config.toml
n_layer = 10
d_model = 512
n_experts = 48
experts_per_token = 3
d_expert = 192
d_shared_expert = 192
activation = "swiglu"
moe_layers = [1, 3, 5, 7, 9]
router_score = "softmax"
normalize_top_k = true
routed_scale = 1.73
balance_loss = 0.00732
balance_bias = false
router_logit_norm = 2.0
n_groups = 4
groups_per_token = 2
init_std_router = 0.0169
lr_router = 0.00054
vocab_size = 19507
norm = "rmsnorm"
norm_eps = 1e-06
tie_embeddings = true
optimizer = "muon_hyperball"
lr = 0.00409
beta1 = 0.95
grad_clip = 1.0
batch_tokens = [32768, 65536, 131072]
seq_len = 384
train_tokens = 497800000
steps = 6503
dataset = "wikipedia_en"
Below are experts of layer 5 (counted from 0) of a mixture-of-experts language model. Rows are named router (the router's row for the expert), gate (a neuron's input weights, with its number), up (a neuron's input weights, with its number) and show model dimensions 256-511. Each number is 200 + 20 x the weight over its row's rms, rounded and kept within 0 to 999.
Before each expert's rows: a language model's description of what the expert responds to. This comes from a sample of Wikipedia text that the model never trained on.

# expert 31
What it handles: Adjectives before nouns, such as national, public, religious, and adjective suffix pieces like -ical, -ive, -ual, plus who and As.
router,187,210,195,182,185,188,140,204,223,176,219,235,186,201,224,207,191,184,200,176,209,177,171,215,224,229,217,225,183,186,159,190,191,189,244,176,212,176,205,242,187,171,174,201,225,221,206,201,201,168,235,239,201,167,231,170,168,227,184,179,190,194,177,164,226,188,215,223,257,197,197,202,198,222,190,164,235,201,214,204,205,234,184,230,178,171,222,188,204,229,216,219,181,175,213,190,217,192,197,262,208,214,158,196,198,197,199,212,231,194,209,206,195,153,221,187,206,174,206,195,181,176,181,202,217,217,210,217,232,202,191,227,196,181,171,197,195,170,190,175,199,192,188,188,195,208,168,201,195,188,204,236,204,207,245,196,174,181,215,209,190,218,203,223,212,197,200,203,212,217,200,177,187,207,211,227,198,196,188,213,188,205,174,196,207,218,194,226,161,178,209,218,213,193,203,181,169,207,196,170,205,194,168,176,212,191,191,205,192,190,190,216,193,197,242,225,174,210,194,178,183,193,196,219,199,185,223,225,197,184,179,178,214,234,232,220,169,210,180,197,208,199,222,214,190,206,204,221,191,174,226,199,188,214,227,201
gate0,239,202,200,191,187,202,194,216,246,215,199,147,220,204,159,194,190,210,224,184,196,183,186,213,228,198,219,197,196,177,208,217,231,171,191,198,136,172,186,192,181,201,177,220,181,200,198,219,184,171,239,238,223,201,227,198,214,199,243,205,200,206,174,211,202,200,217,207,182,183,181,184,231,183,218,206,197,198,206,193,171,186,221,178,169,169,225,207,183,221,199,173,174,217,239,162,206,189,218,218,193,182,216,227,204,204,218,191,192,194,205,199,217,209,205,164,215,185,196,179,168,196,236,194,178,177,199,241,193,199,234,204,184,205,209,219,201,197,214,163,202,189,196,220,242,217,199,199,165,200,196,217,237,195,189,176,198,215,198,198,179,209,218,221,177,176,209,175,204,166,191,214,204,214,199,171,181,242,222,170,191,201,258,168,218,193,179,181,155,188,165,190,170,167,223,197,200,217,191,205,184,209,135,185,213,226,168,206,187,212,209,221,192,188,174,197,209,168,205,211,170,191,209,209,219,217,236,193,203,196,191,187,225,220,194,210,180,201,217,185,185,210,190,173,233,183,182,203,227,210,194,169,137,187,239,164
up0,221,183,201,181,177,205,201,212,241,226,189,171,217,211,178,207,192,204,214,177,214,194,199,205,220,201,221,203,199,176,204,220,238,165,197,199,155,152,182,206,179,197,182,233,171,196,191,205,176,178,229,234,220,204,230,212,199,197,234,204,211,204,170,205,215,186,204,206,174,186,162,195,242,161,215,206,199,198,213,204,173,190,217,179,165,170,232,213,180,213,194,189,180,210,223,161,197,192,212,228,195,195,203,231,211,200,230,181,196,189,202,202,221,197,210,162,214,181,195,187,183,197,223,199,166,193,198,244,191,192,225,205,201,215,187,226,203,198,222,159,223,174,191,226,244,235,196,202,161,199,182,215,241,188,188,167,189,218,210,202,178,212,229,231,181,176,203,172,204,171,190,208,209,222,203,183,178,244,215,175,195,201,258,169,211,191,183,194,160,186,176,180,178,166,209,194,187,219,184,192,185,207,156,198,192,220,180,226,195,211,201,217,194,180,170,216,217,171,204,194,196,188,216,206,207,216,224,203,209,193,197,193,216,199,197,219,178,217,215,181,197,210,188,184,237,190,175,204,231,217,200,174,152,206,235,164

# expert 45
What it handles: Inner syllables of non-English proper names, mostly Asian and European, such as Ch-iang Mai, Min-amoto, K-ao-hsiung, plus New before York.
router,210,213,205,205,230,192,203,196,214,161,171,211,198,208,179,209,219,174,195,193,208,185,211,204,174,178,186,179,210,194,182,174,193,198,212,227,200,202,260,197,189,194,199,195,213,184,215,207,184,213,194,241,207,239,212,221,176,231,174,215,194,219,186,207,223,217,202,179,206,211,200,212,215,213,168,214,232,212,216,207,200,206,171,218,244,180,164,191,196,223,198,198,201,236,209,181,233,145,214,200,191,207,189,188,221,234,211,186,172,207,187,201,232,229,181,226,171,171,186,225,180,181,163,217,165,183,206,204,227,176,231,193,181,217,189,196,215,180,200,227,209,176,184,190,190,170,179,190,191,207,184,208,197,224,204,202,233,187,189,180,187,203,180,189,189,196,205,201,185,209,188,176,172,212,175,212,175,201,189,191,232,234,201,231,249,204,185,240,181,207,215,203,194,220,210,203,210,194,215,227,205,232,143,207,199,182,193,180,219,169,214,183,211,212,200,208,212,218,197,207,204,156,218,199,204,234,165,208,230,243,168,198,182,199,173,260,199,190,208,205,221,195,185,212,195,194,193,205,227,172,215,186,185,202,209,219
gate0,197,204,171,182,189,179,199,204,182,192,221,240,206,203,205,201,226,201,172,182,187,212,194,199,210,193,195,197,186,171,188,203,223,179,184,181,169,235,209,202,221,226,183,184,220,195,181,183,231,188,228,195,219,197,196,207,194,182,148,205,208,209,221,202,201,182,171,182,157,219,224,227,189,217,192,220,198,204,184,187,202,239,180,161,220,220,219,188,240,198,210,228,218,184,200,198,211,210,205,221,214,200,187,165,235,197,178,201,224,179,215,232,168,208,179,155,159,191,212,192,203,187,190,222,207,166,203,177,205,173,205,214,186,184,194,194,248,235,240,168,157,217,197,197,186,221,158,228,212,231,183,210,193,188,226,196,215,171,190,176,223,212,242,213,209,214,163,210,144,223,184,174,186,200,159,217,165,210,208,192,219,192,178,186,180,173,195,207,186,190,218,217,177,211,203,206,194,186,198,169,197,217,186,177,150,239,191,200,183,180,252,196,167,230,219,179,226,219,209,162,219,178,197,234,201,196,224,203,214,201,176,176,207,222,196,200,192,200,216,221,215,211,175,206,169,213,198,224,201,202,169,232,184,212,186,187
up0,188,191,183,200,177,180,195,227,183,189,217,235,199,176,195,215,226,206,186,187,167,187,204,202,199,201,177,200,191,189,191,199,211,183,171,181,190,202,218,197,206,203,192,192,202,214,199,180,218,198,228,173,195,180,184,211,201,167,147,197,189,202,210,182,193,202,210,188,166,209,199,219,173,213,193,222,195,200,208,192,203,237,199,157,221,224,209,199,241,205,195,199,208,177,188,192,207,209,221,219,206,198,187,193,220,196,167,227,199,190,207,244,178,187,190,180,157,191,232,210,188,199,195,195,203,168,208,179,183,182,191,211,205,179,198,194,234,231,225,181,175,202,200,199,181,228,177,225,186,219,178,215,196,203,231,202,224,157,180,190,226,217,216,226,206,201,154,221,147,221,208,190,198,204,172,188,190,194,223,167,215,181,172,198,201,176,174,207,176,190,211,233,168,218,201,197,215,183,202,168,205,199,172,183,155,226,176,205,197,196,229,210,172,202,207,183,215,224,203,176,205,181,197,220,200,227,212,214,205,202,201,198,215,223,214,206,169,191,186,210,201,213,171,201,183,206,199,206,194,198,173,194,194,218,177,229

# expert 17
What it handles: Colons in infobox and list entries such as Born: or Species:, and the first names or word starts after them, such as Michael, John, Sara.
router,190,194,204,182,156,234,192,236,210,199,218,181,228,173,164,203,199,223,187,214,187,209,178,218,188,189,241,217,209,175,178,226,216,223,211,203,200,218,202,215,215,167,196,201,194,176,184,196,167,188,216,222,183,218,200,178,201,188,209,223,208,192,196,210,181,198,239,181,177,184,171,219,214,197,197,216,195,224,194,216,206,197,201,199,183,181,221,180,211,237,187,213,196,185,167,231,233,187,209,194,181,170,184,183,210,220,191,240,181,207,182,190,229,233,239,217,227,183,195,199,182,215,150,216,176,195,184,208,220,191,201,197,233,216,213,180,231,173,207,214,173,176,233,193,185,227,196,160,204,186,179,185,198,204,181,219,187,210,209,186,195,155,206,210,222,193,204,198,180,232,228,192,207,173,198,200,174,241,197,228,190,169,203,209,175,225,218,202,219,186,205,174,191,178,217,221,213,208,196,197,201,201,214,224,215,180,181,208,167,180,201,166,244,218,167,180,205,201,217,209,192,213,213,212,181,211,211,184,209,185,230,185,211,199,201,204,228,177,208,167,211,192,202,149,209,175,214,200,199,211,229,188,207,189,177,221
gate1,154,251,223,188,224,197,206,215,202,200,222,215,184,209,213,200,182,216,176,184,203,190,226,254,179,193,219,194,228,182,206,228,224,180,159,195,198,209,210,195,210,239,237,223,207,232,203,226,220,218,174,213,189,218,199,206,175,209,236,222,213,197,225,197,231,207,181,209,222,182,213,161,219,196,200,215,205,183,226,179,216,179,181,214,216,228,162,205,200,190,222,201,170,201,220,228,188,207,233,194,190,161,171,155,174,220,179,179,168,182,180,172,166,172,218,203,198,180,192,163,189,221,222,161,216,192,233,208,184,204,204,200,213,218,201,215,219,209,208,204,188,225,227,194,214,190,194,237,199,238,218,174,233,197,196,189,216,179,200,191,223,219,194,205,194,179,194,179,207,222,204,218,188,145,183,237,236,194,188,177,176,219,193,205,203,191,210,189,192,166,211,190,208,203,187,248,193,206,211,165,178,227,166,202,206,206,216,250,217,231,217,180,168,173,178,226,175,213,228,165,198,207,172,188,218,188,156,216,223,189,214,171,180,198,211,193,166,182,224,215,190,195,181,206,225,191,205,198,175,201,187,180,198,176,177,230
up1,161,238,228,198,197,187,233,210,179,200,214,227,177,194,185,209,178,203,184,184,192,215,223,251,174,190,219,202,253,189,226,246,231,195,181,191,206,193,222,198,218,229,205,219,214,196,199,237,209,215,160,194,185,222,189,186,182,201,214,227,210,184,236,200,219,189,174,193,209,180,214,181,226,171,192,241,185,178,200,202,203,173,176,221,177,200,160,206,222,199,216,206,172,196,228,243,177,212,240,191,192,169,176,177,159,225,186,183,179,190,183,188,149,167,220,208,214,186,204,172,204,203,217,176,208,202,233,206,188,183,193,193,210,236,206,213,197,220,213,191,192,229,219,191,211,185,206,215,221,213,233,198,220,184,190,195,209,202,214,201,206,220,169,194,197,185,199,183,182,205,217,190,189,150,181,229,230,205,169,185,170,213,192,210,208,204,226,201,204,180,196,179,212,202,178,251,204,211,218,170,187,214,173,201,210,195,202,241,220,236,206,174,201,186,193,221,176,189,210,192,189,199,187,192,219,195,151,205,226,200,214,193,192,206,218,187,166,189,222,191,186,196,198,195,216,192,192,194,168,233,185,165,206,194,193,231

# expert 9
What it handles: Middle or final pieces of lowercase common words and technical terms, such as cad-astre, shall-ot, t-ire, Vis-ig-oths, polit-ic.
router,198,208,200,184,194,239,192,203,137,210,166,178,200,192,220,213,203,185,216,234,201,205,213,185,203,194,246,196,167,228,216,197,234,189,186,196,185,195,215,198,185,178,171,207,230,191,151,188,204,188,188,201,209,196,170,205,201,191,205,203,181,202,207,175,196,221,198,196,223,231,190,245,204,173,190,192,195,173,172,198,214,216,207,187,158,190,210,180,219,198,230,206,222,181,186,187,184,214,182,219,204,186,216,193,213,189,202,179,222,154,201,183,198,243,201,185,191,143,153,180,194,179,163,195,209,188,206,236,187,182,210,225,175,214,236,249,198,215,213,215,201,188,207,183,161,214,187,180,191,217,178,174,198,203,231,239,215,204,224,177,177,226,178,195,197,194,154,191,213,203,210,192,222,221,191,193,207,178,172,211,181,191,196,240,220,248,184,227,196,210,176,195,200,194,223,185,196,217,188,204,188,181,199,186,166,220,195,211,234,217,180,206,187,207,197,197,203,188,178,172,169,205,196,196,217,203,197,222,192,213,189,195,204,188,201,170,243,201,185,180,184,220,218,222,197,185,172,217,229,192,223,203,181,209,244,195
gate0,189,199,191,211,209,216,201,189,208,202,194,216,206,209,212,192,212,178,207,185,168,195,208,201,189,187,183,208,204,190,197,219,149,218,208,233,218,197,202,187,212,184,198,215,191,160,193,226,212,231,168,233,209,231,193,193,218,200,214,200,197,202,202,236,189,213,204,206,219,185,224,214,198,197,170,230,192,211,219,206,196,228,209,250,201,201,219,184,205,178,170,214,210,220,190,187,234,194,201,196,195,192,204,183,236,180,252,185,222,208,193,203,161,171,226,214,173,214,182,200,181,177,159,241,210,207,201,178,225,154,236,228,203,212,211,184,181,198,222,201,179,237,210,188,192,198,194,198,199,193,157,199,173,207,232,186,210,200,173,175,210,251,218,202,242,187,191,203,207,201,185,193,187,206,203,197,196,199,193,238,205,208,194,221,234,178,200,233,189,205,229,198,210,209,196,193,232,207,201,187,217,194,188,174,176,191,217,188,181,212,183,208,196,223,214,179,212,219,138,222,204,189,218,198,192,159,209,192,227,177,197,211,196,235,203,233,199,234,193,213,183,188,177,194,222,181,195,201,187,187,218,203,167,209,196,175
up0,193,204,187,220,201,218,205,189,200,210,210,210,195,215,206,203,218,170,210,178,174,194,213,204,191,181,186,197,200,188,192,220,151,219,219,243,221,195,195,174,213,187,200,222,199,160,191,226,199,224,169,222,210,243,196,198,210,201,194,198,196,195,186,235,203,219,203,206,215,190,211,215,204,195,177,228,203,208,228,204,196,211,213,250,194,195,218,193,215,183,179,212,219,224,197,187,250,201,207,193,196,188,205,173,241,168,240,178,212,206,194,192,171,174,217,226,173,205,198,202,182,174,166,232,208,211,203,191,222,158,247,215,199,211,216,187,187,185,213,198,178,222,209,194,191,197,190,216,208,181,160,196,184,210,234,183,208,209,170,164,204,245,219,187,240,177,188,203,217,206,196,194,191,218,210,205,201,183,179,234,212,204,189,230,236,182,201,243,181,205,220,197,201,215,200,196,233,214,196,190,216,213,177,180,166,181,221,210,187,210,189,211,182,212,209,188,211,215,141,222,193,197,205,190,196,157,206,204,221,194,208,215,191,218,199,226,199,240,187,199,188,178,173,199,208,174,198,198,187,190,226,197,178,209,193,185